config = dict(
    d_model=192,
    n_experts=40,
    experts_per_token=1,
    d_expert=320,
    routed_scale=6.32,
    router_z_loss=0.0001,
    lr_router=0.00235,
    vocab_size=11993,
    tie_embeddings=False,
    beta1=0.95,
    beta2=0.99,
    grad_clip=0.5,
    train_tokens=379600000,
    steps=2897,
)
Below are experts of layer 7 (counted from 0) of a mixture-of-experts language model. Rows are named router (the router's row for the expert), gate (a neuron's input weights, with its number), up (a neuron's input weights, with its number), down (a neuron's output weights, with its number) and show model dimensions 0-191. Each number is 500 + 40 x the weight over its row's rms, rounded and kept within 0 to 999. Numbers have three digits each.
After each expert's rows: a language model's description of what the expert responds to. This comes from a sample of Wikipedia text that the model never trained on.

# expert 9
router:548489528550523553435479537467552543539535546539526518466491540587425527542482526419525529561547529458483549534535453493492504499523521507492479542500496565455561470482567504548536563433444506484506446528498519516489445534444549563558480534559509487448561460519451475467443542445555540462474564503446460487487450572491569448465456554533492467458477503532419444445457534548529525472441464515521506480490572513434484464530462533559480495498458477574502515483509451443491455451463461545473549534511458560464452513539513451524533474456522432477505469461527421501515479442502535523
gate1:503473507493476517449531498413512568590524503584520543502527492535440589476591514524497494438541446513541408446504476540512432560615492541515526575550510446448531478491518494558508534497478516475519478542424523513552494576456472481477509447491527481479522428459493549478553426506506512490452566486455452483466513485433536503426450494471529422483523512495502463553451495591516491446507418465519541514486426519519555505514432539503457489453512463516525544524472452468486472524562504462505517503429498543445506484544467495477526525481439522450505482432520496505503508552493556519
up1:477536464485513454548497510492513491456569480510560507534544474544454461485448503472493523502518463487528524537562481567506466559441498480520568524423562544479454496507542488519510479471529494465543541517537514454532464515471482519484537566509582501541483545548471532485415558520510494457550465501577453475444482498542456521526484547509455549539511536541444420496512578529462477529499606453546414586528538478526508507508484463488542546492512548553452503495453544561472573483522520539493416511547570589580476486567497549531507529547483507524541422533500444476408491485540505476
down1:501508521504484585509482537507466541491499504432487472448502533521519523503485464479536520491541497579530517440575493504501426497515475474501525526531439479479508500545465523571501481438527520496467614502525544505477516514507450527460509540555471495460517483504546492537413493434497480477471459494511499480499544495444505541458496475529354477498520516482479486429436566516547460533508549542542501462518561507478460446487452407454456515504572496551497524525483521445525484535431558535519433579499526489483450437555435462514520490485523605520527505596501422525441428550453520432
gate2:475578430532459423537516493467473526477554536568476485500514413450519425460530484501479475426503555452540498465515421503540539498471514469444473496531523527551479533522532445558532524433499507493517417535490538459531544471438500476531549506500484496527528549415471467475480565485489485464454467478484483444485473512518526553522449537484463530495572487476425505482452528502494564468440477493548525436489506502482412503537491486475435525463525536501544523470477467432430389428513567492502450460469450494481514526458515436445444503443542503556585506433492504433501527438479455476
up2:528485433493542472527514466529538439433491489456429557484523546486463470556496493525531491490525437469597521462563440581504552460508480517504542490472497489454454523507523457507555475482424446476538540524529491449458474535490535467496382495512429526449555441537608459475542518508462477510510549467532518525473528499517487476549496546466487501587506511515586477470547512474544547561472503520535547466441511501437491528498435447468523515435436575540502488535476481509471504522466583475455497520508517532422496411535470489487530417515520521522454512483528512489543471423556441438
down2:596527483461578469553461485509509572541465484514486502470510506425518500504450500536509504446491470477482464496519509453449454511513474406570543588513488479514516494562484525491386550465484527506413506442472530563400501448518491543497531546596498493510536470455524449515494516496518513533401549502426462536436533494454556460481489543544579513505512468567492477411496498558439499531537542448530412535483532568488509481549521551458466548447456469545490490462489538493456521536490494475452516492583488485444506502455522521550512510533499500518485480522467485421485454453475470503
gate3:487560435451520388473496501564478476505468490466479503510446529452459539571489590576480507411493501511470573443525496532495562525493481476459499533446456487533468487556544477596468498515484419460490516545517483483534513494483520498472489430510490496479496497457484557446475418471486495479450549500466542489457485463401494562479550568476442494501469423557417496516479555525560480445474421500548516486447531506516501468560514504541425421558505512545512500514587556498528489492480514452528430536526465486483518510550442477485478451510535474494431460517491530518484525462530417471
up3:486506459501483551478473496494518490491474451566427496510474472531468604443463574440435501608552449476503552489537457524525603468489496454558509506446418527520463482414430464472551512437482518511510545447504484532535424494478478574461518400506466529496436498501433471557535494519479555489531511461554494531545512506569447491494480518492507496402519519501530578486514513499443550504419562464468423514523540453492532517517503559503521518495513550531497521461457446494508433517513584479506487415470444440516482475517485493527492522529553485522482500475501481428560482489473494517
down3:577538543485445500462490438532523495488512482480528463556479488515443524496503468519531601506471492511460500523510483480418542507485468561529499467541495430504486522552497482495495453449597463475504469398540513414540447505509575564466498459448498520478558560546502496452452505522539511500466497513520476551560425493437480474472503480502486504521451577543506401514518483460489515498478466472518492503476564523500463551488450465504591487432460516533436459482405484513505498535431412479499506449508441554423423485440552564447531535496441472462501510537419513515498538490480553515
It responds to: Table cells and fragments. Tokens opening table cells in episode lists, sports records and coin specs, such as months, digits, Gold and Episode; also scattered mid-word pieces.

# expert 14
router:526577466559477586458437507489531501508558503599507495465502534562541538586455589502507535482549538486501517506541459453507513503531498513525456528402528489497483526469486471533498518468497497539523500552489502566511467484524521509473497473620509523441535404479512483444503489466568562494446551469451498457445473517452534481476468490536459500459481539477515474513402574577514475466462477472491535459527509460478507497500481489572506484545459412505475547511518485434483530437466483517442543521472426532492489461567461461500589498458474449532510467535493456424472453463523594476
gate2:455512478541484480556463457508516469507432489500536422496515457434506582470383544535455551542503579466520581454497526510511541564462549477487415465467539458498507453486494477503520498540458475542587575499587514507466471507424484564530506504509504491483606489505541500509454457471522528493485477476472634489471504512484484499494496458494469560519480555452499497492432521549489486504504583469521476465565546485427500523553551484529459514524503467526545507452417540530477456472522548452531477523569516564480518529483519494516453540442584507465561501528474552486504428508539501482
up2:498515577501465530565467434549443518478471465506553509544485493482468478489532528529524568540465592465540470503501500438533456526436570466504491454492459389466474504448517468529523492534486557510492524519481528533517550537533509474513479498550503452515489581550442454552544432476533498547559528554523482477496456515442551554451435522472464482531449545516451467559466530490511414373558476493561500508499496522520482479522533485564456524485513480540515413557533404512516433534465533475461499475532471542491514516554514542455502581495588472485518457541511575498523470557522490494
down2:497468452573418602518511390495436497483496515465431483542503516505489447410431501463533489460466519512488541525499491503437532465493482531493487490488521525458527465461487437478492524489405525503472525453495488504432492508451486522498546545503441439503534490554493436527579507489539480412509545520485506438484460460473509536519563513493494484559531504509493532518497489490433523491544523495505489501499529492508475513488460480488451413435474555546512517562473497594569468524421554440509554500581491481421569472541501509522481440492591477588433510548499475475528419489547440487
gate3:531560518581498487509459517513524622444500474495459517512466489543540514498529547477479524449568505450438468520494552537509500516443477513527447450490466489473548445463427485500497445490484537611566432532433562536503422462435485514462504580565488476546519502489558487476488578571486503458508520552569543461508509572505518512477481534405507543397491433433486494483451562454532466458533473484454498473478473560509534508469494503520552503488496455505524490529497558456507501545524452474474469480494475453542536534487425558427444521489512546513489478505461486499533448473480588494
up3:500476469520479648507456520518511460468527489507475529475484524423481451488468513515497529535484489534566526529486547487482457510527544450482530573529496487448463524550588482527533501501473549452437484472596464535484522512544497487520497463427457494432405484494440484497473531508472555513488479472432497507526501502445459529472494470554496431472521624621507541498531438548519467500439520504489536500469537491473479519459492532446499448536509475430551514438545405481523443529447535482474529511521535580463548519499478530546479440517480452463502570527506463517488445516519407466
down3:484558545516566476501482493474499528568517493494432511470509559499532598507490472447442520575511540489515514502478530548482458506514539527529487565465511468543509470511479547513488480499447449547465447526513533552502529545489432592506540405557447535455470447451525493501473495490510452464434564526480505519526552539556475554460486529467540470566496565490462577444441530455487450465408523452523484461500485541501520492434496515518521479469441489416527472481575464491610500471492465502450471533477465513529535598509506538474486467571535528487556521487465470430513485554599505451
gate4:501502514450489467473601455506503465533503476512520571504451546526481497543416447553427554512466521531511474482487534502402474534555520502472430532551460587482455512506484504508544430497472540506467449494534566486505509489520526496514556584437473504464519469421457477551435492502475582527471463539527442471504489536489449539518471481512465538500440476562494446521505538413497481453504482499507535524486460472523520563505563506477505539533512570436428430514470426458517530433582536531469569510484502470424545486483499501515524460539453534436476561438548465464555523524530441462
up4:453526530496545486445572444489520502506465449533492531450527545522474536462465556462515526485500526469473577547457509503553517495508511463567507511508454520477431555457557490470455460481547521521481559502496463522505455485509405513512523469556522440535528440429486479522482541476508488535450517506479444463519468444548510450512421480498487399420518591596502446481564461474427451462524478499478547548509493502566471529480477477531491507469513550483534544479440421447475530382499449515523460460501452519512522453457519458430456567509572512483492466502517519558508487532485520391
down4:504511509510493456544469562473516459521418528417520431467528503539535566509529573507478503421481532492454530518515522475519514497552542450514506485523490539492489510474447488515542504409550473508449522421521515512555538496516524601573484477500488548511538469488448448502550431526509557501504507465494434487499537480488526538465416469539473504509524467447477522556534444491559466512618525492489535446481430546445476469524518487584504558503513456441444532461466437495562530517426422540451465517482535596544461443464483519520508556603469468459560504525448507508467480492488495506
It responds to: Latinate name endings. Final suffixes of place, species, club and personal names, such as -us, -ia, -idae, -ensis, -ović, -ina, before a comma or pipe.

# expert 33
router:578551539547459545489490578537536544480546476512469445523457493498522454507434523489574531511533560457453501463586468391431483482486445498505486604452526521493490502509537540541506499482473553501499499524418512522483459521524558519489487533543500525523544432511450472394454539446515536430520562499507509522473488467421568428479459494554505462446537467525423432486458528520486498462468468541475491513497526496484496486502457467499506430491435425519486477464483459442444450457473478541496465578552474525484499458505503485596572500462545498512564494569521510471529514423503494484
gate0:476470456534476549517553574491479517535503538511563487453543550587478511474555527468473540443526402533539534497551419571506553508488500510513472486461461506541488458529491605500478406510512510505495464448489483618508494495499507574479469477491520515592571553495485513527478433513478447478507496504573492501420497481535488451523603539526467485502441404541524452502530477506495473543490456495535565556447511515424486508511502511505494516497576583470498514447512566450486504517526484558424467394505514532490510551495532510543500515528457557465490509462531506420517516496509499527
up0:524398506513507490446559500465475521530578532453549483511465528574522527478554501511525553449501469505502467457506480510518535482502480511514552548492451423529488509490506552578525473565477559520446474453546529551492538502487522534469508535514452550554560527512477532412484528549489513547458482447519475501458475497471541442504525482565498463448512429544469483549559488524537463576551483503417558588536565492522483462475504473581513494411549560427511576481534492480493482486414516468515458504501500461495447549442536581529529496503440452557513450433494488457484509468556525578
down0:480501478586540504467477548407502482480535501505532483479518499497476565498518482495522479479549515568511464468492467521510514478518482522555586490464510465572515551549526522407415528529530591545487505492541543461466488524470477569479578470541476516583523505540507489572482411481536462510398471515583492482513471487473503479505551502508494448581534479576510557482592500533496478580562558552503501542472512500546538471446486470576549436527515456531511551455524503456500549493514510478547508499472487505508467559467463580544451517548449427541522516519524544455468496498577522443
gate1:543551485473516528510472493543604510502504486457440441500468453495511511520513471466512443552430466533494452558558491465485429423537456400544525488477493494455464524484501491559465596556432505513437463451513512445535473475446534461522523552502522537463568482451486471505490448476497488519480492509520491572469445571431527582457482437472533498556505504522522464506524523507497511536537507475457518514529520505522470550494491484428514482486428471492504509514391417472419556498421506504493556473524517452512540451513517494471560540469436611507509496554456510439536527454551508439
up1:465567536503457496484511473394613477492555545545478496496486484413476488449486470489454469521544474515555493447538501499391428507465468539523606558440487468456478547503558548488497519519459475484488440445547542480516519518586561498474533479523540463522499553502522553554559499484499489444487515565531454513498523524496495482472480477505549502493486545485478456453465463520524533389476463431471439511516509397508493463530498464507465456487461519489457502523417492480496514492514550515520528535531433477523572518401455489569445462522555467463577486556471493464528530474515472528
down1:513557499574543491525557531468488539517527424554501542541569490497521501461510517507515581425508428512479492546517482566472438525551504367547520455480552482468514488544571428442461499512492396484547498541566525504506416499518495512506506532497436534443525484564509565524487464499513515533523455478486572584517549492501533500491493563549547555503480513544470580543558482554532493488466473536479538436474479533461481462453524479392497483518575506490447529514551435478542512517488460426478504500517447502509477483510451489454519462428464491560497493470502501478460480562512567531
gate2:427505493533546514509498473407573513385506470472515525525471471473458466530548537501447607465394524518488526481520529537471498509499482526495489572547484536442538540512517554504562491507496473557534525508529531498519487482479462488536489490505493555489475534521544551528578491594569493482469473492481489595512534533537480465489438552524535494436463510531508394451515542465530522466539478503517478420486432449502545444458441495512452502466496478526466424437517558524449470520542506496402463522558491461521420504563500505521496578537517471513484425538557522489512533535500464548
up2:491444481467554449499458557468530511490495472571475602541556440484485490532529620484507482499424532450531470578505500525493488499588483436513504452558426520572501522476564520546483522446492548515506436558534461572451552475456475417530484501525503600500502611486544565568523537551565499494517481430518473487514474531531480481535472497500477530497541539488507431456517486432484503512539555574509468490513507525459537451515470549459481515474508489466519467504444534475450417500467453515522491513511462482542507469468579480508569516500487437512546496575528549535472493512477463504
down2:467441498481507428454508503520370486419516553543501532510498437554509493487584476552444479466518459490553558541511573530551489491477492495479512576507454548484465474523476453476478504562497461467480533546611511489511520468510391455478477500490575523448569531514550563532515452554519488533436455488509542493490534518486506381498498515549553528481484514530512558551455475458459513501491489471478497532501449539528523490501492469494529432476529501519479473499433500534524501591526493523504423467550552452479494522520542518502537517519525373553478578482441545505509528546537454533
It responds to: Song titles, name pieces. Words in song, album and film titles, such as You, Love, Night, Dream, plus pieces of unusual surnames and characters before Chinese or Japanese names.

# expert 32
router:509480461511452549448457534480609568498526482593547438478509492561543510575473510523498501535565570497484536460625493481540488436555499548535479497445512555453519551492486503555506502469469555519589524502486514505469495477525518555538521495580496480515503441522456496498465547479566521479465553491432433491508469514516594527482458497528451482411533513525557493491466493559514520484474489572481529438526524505525500520521449522583498528547484484463531545500501496454517459469450463570533487545492497476434574462580489473503582484501502486444549474506528464510544573446571515494
gate0:502549476513496492469519482539554469503506464484543502489548539500504513520491514518452504529407539568457509558528426464516507536550516533378438517497448459454471499504515491527502481490550562475569508521474604503472539450480479565479492455487561473492538574532506502511475521499525503451504491507500524479448494478492498536434566457504494509611492468514506489539607510564527489511533374567446526438440525475615499503487480473503472488452445568512541515501479490486534597465480466429447488501505489498573518587527506522474542523457523480526498476488519472500470494509382472532
up0:524490455476487482544492502551488444520508534504515483472555520489468542534451501478466489489526450596473452535544430459465509450500502465470501532530585451469493485550478512516528489453474491500527493459578595511489584511487439535471464545516505509541448578477582483509557492506524492507458504469440521472420432489506511460569468577475507451576550421500536496493503460544541516494522548518451568460487457501566549447546395455589557530467472472522528497564433457519493499489505511507502490478461450493450502536524490495470444457444479546544588475542516462484557422493474471568
down0:486465476519559510487537467418551487529494443496514520522473474492606471498427487497516471527521517486503468496443484551556518551478499535474514477499473501449495515497475553533491476461570559518487496443465542538479512452472504537462434525427460402472437449559390502447505447559495490492468501570506520540533480524494525476564499433517419468533466476454548510485497425528515546468467506511493483563459441522611553509494521542579540491540496495465549523516435529445497424542533494453483530485460533473476465524532526485481526496442528473586586480397457482542516427486495492465
gate1:468411518469528494551472541501627457553526551550481486431521492537485554418537517519479546462452498487518502507531470545509466551496509525560474517424433376402589570533502459504501496483543500508503493422523519451454528493512536558473523470509514536501515513428498463471437494509531528443524515491475475580521477503509491510489531421518439456488472492589552506459467467533530470450472479535451462551535474543542554464493537469566492525479448496499509543478484493501560524506484469555496487504576514516538512419475487460469470486451462517549551591539542534475508539521565465464
up1:513521500491527522551499499483513468494487504422456434502489487537434428529545532478480542541511467433436488541544502463511491505497502514497546476521488470506505497533426495467527524471483556490540462588495484506448433393517529532545520549444538458509416504486471478423460503449511467469530487482516500517530588400475412490490515547483583449519511522503488411508529509523547524487410565479529468447560448576529465490541469567496548512495519537438513447529536488446503480508498503518426583438480512456443610506521498452583496538492487491461464447544502477471440527522468472479
down1:473544557505521457560506518529419538518448515495445509415514477512577432497503509483472489500488586526475633455540461441591512482514429538492445536431497529562501512518496490499554552450507471479513471510485520573495461532518464514540520450515552517474459452516475462508525520509513485479510520497508515483434483556497549418481495573539451435505482503502491510466545482516503524549564461551536493389503431465454506528555468515481437511477503584540519535507518458462471539511414475567502525411536451545480506570531496486545526502494455511516443549584488512506488547473433471535
gate2:480502502443490523519500514511483545518516467534499475531497474461455561542413471482502522519508564512536435496540510504457515517497505527478540582594544542520528429503473514506476577543515600509534532429510529513507447469476519475495491473524490508579487505489553500501536519515490480500535465526584583542528533525527549472512521459603507394480458490511478507502509481467510497528448500508446484469531463490392542546520517471533521493525482550479623542510536482490539509456520481569419516475462474475571496576544509438530398499529565453499475452580438475485490512586433498461
up2:475429503439445518505490479585461442485439466515475516570466452532606520479582482567416528455535496459516477540442551406514560497519537487538499533509527529516467532527550539476497498527458491518521522527479449470535501479502479516506539511478505488491518488534484481452546511606506467486526525424485486511439482492486490516542493550526516541536517537480492438433370521502516427493409487503447493541501526506493499465514491493481548550543514459523532499481475509450503452518551526429474447479499526490437479364545496574574542476446543437469542507492534428481540446536503499531
down2:445496481462434456435465489562473452504464468466446493459535548460556487466442440508517552455420539478508529470541524479520479449478555428527486470509494491457516472542484499470532528483449482512546498468475450416602455473496468479504531396475444474451443580493452457444461493469518572518537475472538437547480481425471518549498461590498505502470531482521529488504488432522534474491428558466518439486526527502429489524475444446540525538466515343482448499455467503556514521500515542547455457567520494425459518453454555508490513529540490496474481505520501526498531479463504499500
It responds to: Romance and accented names. Accented vowels and Spanish, French or other foreign name pieces such as Suárez, Le, La, El, de, in people and places.

# expert 1
router:474516564570496586462491551519601525461517545522570536488521522484521464481434543483506496490472548501425562512554475437536449456554439513504440543426510549506525512477469534559516482491482515511546494543501520504591494515512530470448574517527470541539500362493469437459448533423534486460479467544437472522472448522515585517482502498496503462471481449450497445499490565509562515515515484514521495463489565488485534511490541501554489512499435459481471486506549519462429458460437464537512520618560513539458465570527479485515534516490518500532518461521514522530526476393550535498
gate2:465600501443413529577472506517483569486444540424509436492542508492433497525453490492578466502511527534487503546441511499475483573508521534558487536461459553493521442467522529464516443498600482431506491505440493466469426460500466451449467428476503541485503519433469582556506500477503561503493484544430555463523489499539530500496539479451531481533446474475539500481449471558508512504439459499522486518489414451466558467449518452533522442456513468598573555471475429466463519487530485429449494476503498429533458538541502468558510521557479454509434491492517515494527536498524514558
up2:439444498516521496487545496503489448382524538522540500504526465479378529498493528552519504472515508504495546470440538442548502497510549500468546573476517475521429516524494571572451539479504487523546425512530456467491517452574524533510474586481566473522489499535501459451505477488465520399522491538482559603483512518492474480529449522487466466552508530485523508593487522501465493579518461536490454531562520520485488497529434547462422467534462504453509504468482510500406414513531460402503539562474489443533466493456486452492523500465556496543572494585499523537460473481528526460
down2:488573501489509440543533540494456570459485470482486483492456460441479499495490443491564469504545444466492581467451502519510532500551507453523443522526492569539537529459559545562614508525491527440535492530540532553440513483478496510524510553482505532450502514569588414497536476474467483485438525524459463510496506494397526433535559465461512511500525564534479509512478525445494469477515529443531498524448481468480445540468530490480488521474582448481466466527506616520514460480525572542518449552528500551515496502465479544578409459501448458515550483440489480532478469562420476432
gate3:533489533429659485503498483461480446555581546529552528466429542492549474518486516471527512473487479442466520467479497452466492495573443537464496470513555480561488559541435503473529479510405470525575472471521544530533548493553519519494495528532434512518420561534463457502506469552560556502484472484517419458486423507499403455467493516456499533591413465509478526471512510518519501443525508516505496498506584454466529522522519514487533481455511590522464485527509537515448529464531476566585492489461447468498554511481529548473531531518464544523474453489470478570515439540480487500
up3:449516463427537502519433567533514491493512511536508515473430471555495470555549458534497500546503527541450501525513511511450520467476508475575561480498513497502449519517581494488550497498533546491436470473486459500449465552528459558442484548440543471522466481471487521525530501495459478484553525527518539490457449437473546442505506465534487460561535584508482455509467559538540452529521531517494478389461432423478549608474490523553504481573542491521475457523560535532484492538463557538553452436563517556463509577520489449497534482437522539475486611425506485477535519446552540440
down3:487473520435436461536431546544534469508438482482480517493493440548497449503479463559435548535565555468478486543553500534488550518459535497492417438606456447524530472550551517529592508438495473524456502577492498467464480482486468482415420558498533536480474557489453490465435478498557499446502495514462511477490549442553462432512466529503533478534470494528555486519388583474538463454529423476502541494500481490477494450476481551541509518457500501466459423504540558531459460506482452536474473428549480542425494525497494514458497521525500520506536465559461551422489498532545501547
gate4:552550538452506548484581444560437501492501557532510516469508515530476470548544576532434472461473450519413514485528440529559453479500517520449524422471523510501441538514440504597485459482492491479472500486505458518504519487527509514504476511520509530526469455423491548498485505475536506570530590496476486537523453503448491475487535505492455502431529582485569439457442482506547515462525506509542493419523487509483541480545510515497546564490504501488531591463501472594473466495481456490484486444544476404433524520626540488529558477542608497459441453545543555505504478465506476467
up4:461442522500442503495498552461473527477505440556447527525538497555455556478464570489490473468537488515534543532567475520495498551484540452491461462455492544540491498522487539480457474571533509445525533459447461535508581503574457498496495434534518545504459526572459527563541593564549512545496494461455521486528501533502474485558460465524510459525526490547496473524525547403470441452477502566557405512454518530487542478571487479493523566430605577537518490524519482479519536471500581425471485517497475480525494524518493477550438499412568469475519483553548559481478536435549517540
down4:381461513512546466505495521524532550525501486499484557549562537419518482475519489490549510429516469531523511490518475497504537499544563481487505433438490554496504508477488549551501528504480480465512491465481471482480560551513481551442547534622427473455461552494477536518520517517509527532504476592450431548471459502540462539546474529381472552469551564553400498545522474503510511532445501483490434428410508484503529474541550578406525552499501492521501453483505454548493526481462556427462495438504566523456578473540484546476505529475501446473466510470540510488500560499493483492
It responds to: Mid-word subword fragments. Short word-internal pieces after an initial consonant piece, as in f-id-uciary, unf-e-asible, be-et-le, Br-ut-us, m-end.

# expert 34
router:461463465562523525449413506511574491521539531552535473417483528501465514600523525475504536548470509478461562482504485425515473454489445503494492523435532494503498504485460487554502537423506547500489498519526515499447514542463535515463575525523462452490521357541445496477486538442461557514439488575451423442479489550522530476457433541544467485458507515536482388466453540536500542470459483500483457461526568488439485538494535482497583492516463491515442576515451432444506447436478446543545572522511450481499420493507534510495500481473541491481485507538527499460532434497497515510
gate2:519505511471506487485490449501477457556443501457444514528498546490560540538544473560485444543514491472525535639474533459514536490540539459531580534428567473467542500572534455561557460502517600457478480494513456519446491524416449545507495468546481585437490505483457545495475538501556512533501533478524495456467490466413488474560490452493431439500534517496443511482455522524515538505488523470487512496490463548531496514545442481550591512457491434512451520480507430508534575488489478517499456520528457562476512419581477508526408493417492484475496479502542577488501466489551550482
up2:487490542547526409497502517490552494529520490531468474504539469479539532526501502502489526520579516521494499485451473509539498513495521524581498539395425510507511498502535438498476540508564444442591424492517450520510450514541430520548472475556578466470478526508453457520496517499507515461432588491483439487527472513572496465555509475495475466517500502539524483420560505529517576527535560436459552523498475474508461476479473409499549507505427496485496526546548431490535564512498515460561491475406462552466544487453449576438515430534530520500521413491507533408483566493487482574
down2:552536485498477505537478479462615519571499487515545473510534601473466467532560493497591544505537459504471544579491480470504509515530519513522607467512516488444570514480461519499548483515519572490471561560543503491535512495563516552479548440538480484433505467506460455500481533553523464505511509484557536538538546512394508584527472514507493533450491504516506474494492507461454529500553483355528474559421490509509555572520524540563498526520496499518480476502531466532506450467598488507513483503521504493502530444473477526500558543515511544487397525515571476492578499457481441427
gate3:493424505440464527480415511531517535466500573562477409431489499495432456498514503501550566470462558493465498511489503513544487563407499457481497485480465424534497559449523502507525529443485532539497481436453487481532524481524496530483481501533502498541521537531535431496510460493469441519496554545401537488427433525549518385547500523512464505466557511515532510462487553487452562471573533480477447521514458522482455446482578505537466512451530508513478607543519457419461514482536473513489494586535488455493484589532517560492446504482410522553501536462499519502440520454538498495
up3:553456503494598546439515504503470418541515537517467571573511476454532455507552459431467466474510551526499524580485485498452502419535528498404452527525577469409535495494477544544476514524491489495571486489545487495482512504437479451512532517449487453521481465488477516458474540497526535459534469504533498570465498449462539577497548543541497538516500439437557477571498518521502480502512489496530544443445576490518595484478457440477467468537489433522548476504497495590520461495441605469484500519497485579490551441478447435538466484526474465482539511516520550461534430540467537497
down3:596556505533428593487473486570487533512492456482537506503459493499514579471490574525535466561528443549563492521552419555490491549500524538521527497506508465496501386535423513547507485551518517494518559557530546509462505494453539499467530518481525504527536382468469536493511565421552517521473520509515510624505455487468520510446469511483506460454492476434506430476519475526547457542504525459491473537439510530479534479475422529582493509549522470516509509483457533464475520477498520494524517480559460568505586433486486450483539498555446473481473457533522527542553499551550581517
gate4:497509468503418577588527483529510445544535513504537484486518512528458446541547548513520471633566522542509498485558484466534477441570489413535467521526462527510524463473478504513529404439513512481474441441456520453552507516484538463490519513476514536487526482570452508448453513554499521499500545502537490466519546508512537414552482510543516479529524518591453510507517506519560582593493562528516522480519494464467486548547503497480503454486490476530511481534512486488494526420481491430416456440496493414510448532459470534428529475496559523532538451507552489456520450511568514392
up4:531502492495468520508484493475578559487539540459436444565571505450485515455511503523518543447448420419516553450429505474579478538467452496485451493486498566516487555460523539528510505508531491477512540458475508513483508472500418517530387553521464529468455550475416477560444458511465502574503441465580535517529552560465445576476479499515557555482565548521570493510437465508548537395448493521511508489416504498454506504543538497538520489498522553495563552462454478486515478503488538473507473485514544535493577458539490482529464442542486470576475487492467442494571491473508459498
down4:562498454490519514481531532516443515508540487504495508530494473537461507518456447562530549434493511501569548508560409529488437414513501513451475466477439470523558533493505519441448561446497554574523501501486424478555512589506495395452488480458493441508509515452563457487507586487452471483481511449486451503477472493505522498516551516485494461453465530401514467479465522540489530533460445564579534525500518526515516529528540503473422599460503423489513501503488507553486470533437496404524508518516493491605492489480532468500507557469525452545536418533514539531513519442540578532
It responds to: Scientific name fragments. Capital letters and word pieces starting scientific or technical terms: taxonomy clades like Pancrustacea, chemical identifiers, formulas, gene and protein words.

# expert 21
router:518512516503462500467515560487584523478500553517547519464534592492491529571478487527518554540455572491518496468521505458572459480536534457567478546462576551454583483495590517530504506445409544492566503497477509540549501479484526554492559501510562551495534344532447472468423515492525578481470535548506482511517468512498485442459470526562512478488503549490524433437477568528528514403499451531559520485484559547527473525554515542537431526560518456476512479489522490416486492476473487540489532553466444548519502476503490482504559555486522446469548508541520471496480470499533539523
gate2:492428577470450442492482501439534505506528464507444520541550489497544517446476477488472494486480444566551468477566513520498583458540481463480459434510496532536503418554429584509571525511480497505548620526538497488521467441520460524461455500509540488536451512465525514426429509475482522492489477619529440394518566471473481509504496506515488542463490460496523494580548505512548465454487536495464519452522471549485504486596540532553457532498486484540525454465514513550497461530492493450474488494547462529437535491449554474471521464486479458555583394462534458476488507551466493491
up2:466517504549473434408448504479412519493499453453498482492520486559553536516471502541533563516473504499479517500525524458492462459505564561515524580465506476437492475492482547418511449549528476532615524519500583485514441527440491495484465473498515465461446524471492505574452580542509486531488529506454577549424531489462482537468515470517591507457473505447541464504471477535497535550484494443496553503543470478478519582532462551610482526498489499487513541520547476441573488468486521525386524557481480550503467564489467517471457487530512510521466485531474498401432439513500471555
down2:509523474475512522511487532550473453506544589462510441518498593607539541577584480529485498510480454463425519470484504469543541478546503577489496484532486502479455505515566533386489437493530547541538500474478505490518488540472506548525450512460576521450522546496515453468442491478521510434480484452495488508520522480455533410439449492440434460461445490465542504515478499501568501509506501492556509491513454482637525491505402516534510466574441549486512484472506480462475538562518475463469539527471508456495557509487507546565438517461504467414506470605490490453478490505478461515
gate3:471424540539574463469519447432587495503495489481486532606463579495480466576446491471453497472438485478531565518449514584559472500497420517494439451484512488529479491556485506514468548504495511569538524497628520510453529472513505525552487467468529485519489460494532482468516492490491501477502531515580389481499513415464462527453531500540485605530451517515557473490500542458492538507514524458572498471559526462514495523466486413459508464497493448481477453497512507418466488423542443505474511491471510462475541447500534530485558572520534481428493521537575535474522467450502496542
up3:420462533483518492416436552472457457481455452562509463571444501530538513479510510504529453477475475496493469521522511549529441519496554492468538512534441549506443536547537461489517426378499492508520547531494512428538493556540424469375518526592494505560551517491490498522439514547466529453514419505527467476505494425510492482462481522472466489466502446382491529491476579458526500433476501476480472522556551497435524454534534502496385471497475441532496532499478493501537571478464511441521500467498566519513514506515541546538523536477464542500516521577493496540515511463499528428
down3:468507568520524487438532479430483528491398458482554465489568487512519482472495466449516453474458485512466468401465491483532489505477567555507457560509565469517498582476464521477446521432477497384391527536461429570481471557489470477529519543536511518490537522460483525481463525455538558532591536519449469466487449466540515553497484568465505540495496505469507555526491581492486467568497534528542511464513499488498497522533527501467427580521497420483540489473534528514592481351502495488487466491457542544507516553568473534486517488467528501516469501471457467479531476511523471533
gate4:517458513447498480504524467513539486501479491555507448571500429467438449525465488564432493529477478485534503525504536511512534486509470503458504533493535544520484571519493540515582458386489519560567453562552532532446497457537567536485498432478524444421481517506575485546492495507514546502522474519511418548569467531454507531477585502494429410539513585562516448476489463480476495497504572517516543521486429512445505548492515477501531529555492470473488530495501574470503541504517509484554483522482538541539577453499468497483559545398414493408472520519487520449523488506581471437
up4:468484549482463449468437444520519485494575456539542477497469515484449611516552550499600490507517424502481468506518518469503502500440469565506464506496543564512577522553463537529489468489559512486451499493491526483599554486465545539473414533463475513540529473427490539513547468502465473520530484461455530544487478510539493475512520503512475479522522575492504542387456546533528519458537509493485455479541606449562549480489488580449522467454522516496540452473466415488478603505515488515495451509564433507445454516410528466485491463498463466573467479480480526550532500546461496541
down4:441532500507483505457549491435450542485552511521382544475488516477575506435559490464529536533511462445487499536543512551497452507543560523521517448493471439541505465457482529554413507571409507442541461509437529484478546536480563511488490552502533582410503513485576443427507462513527440439591575484504535488519478453547433426474508542528478533490498499513491545437511473523507496491593502494447504443495538515482540457496540587508516480429487484530502492496508538454598470540545463481476542549468484484504451473458457507525491507523492520479530511537513507462496479549468562559
It responds to: Word-initial consonant pieces. First subword pieces of words split by the tokenizer, often Latin prefixes such as inc, rec, exp, cont, and single letters like f, c.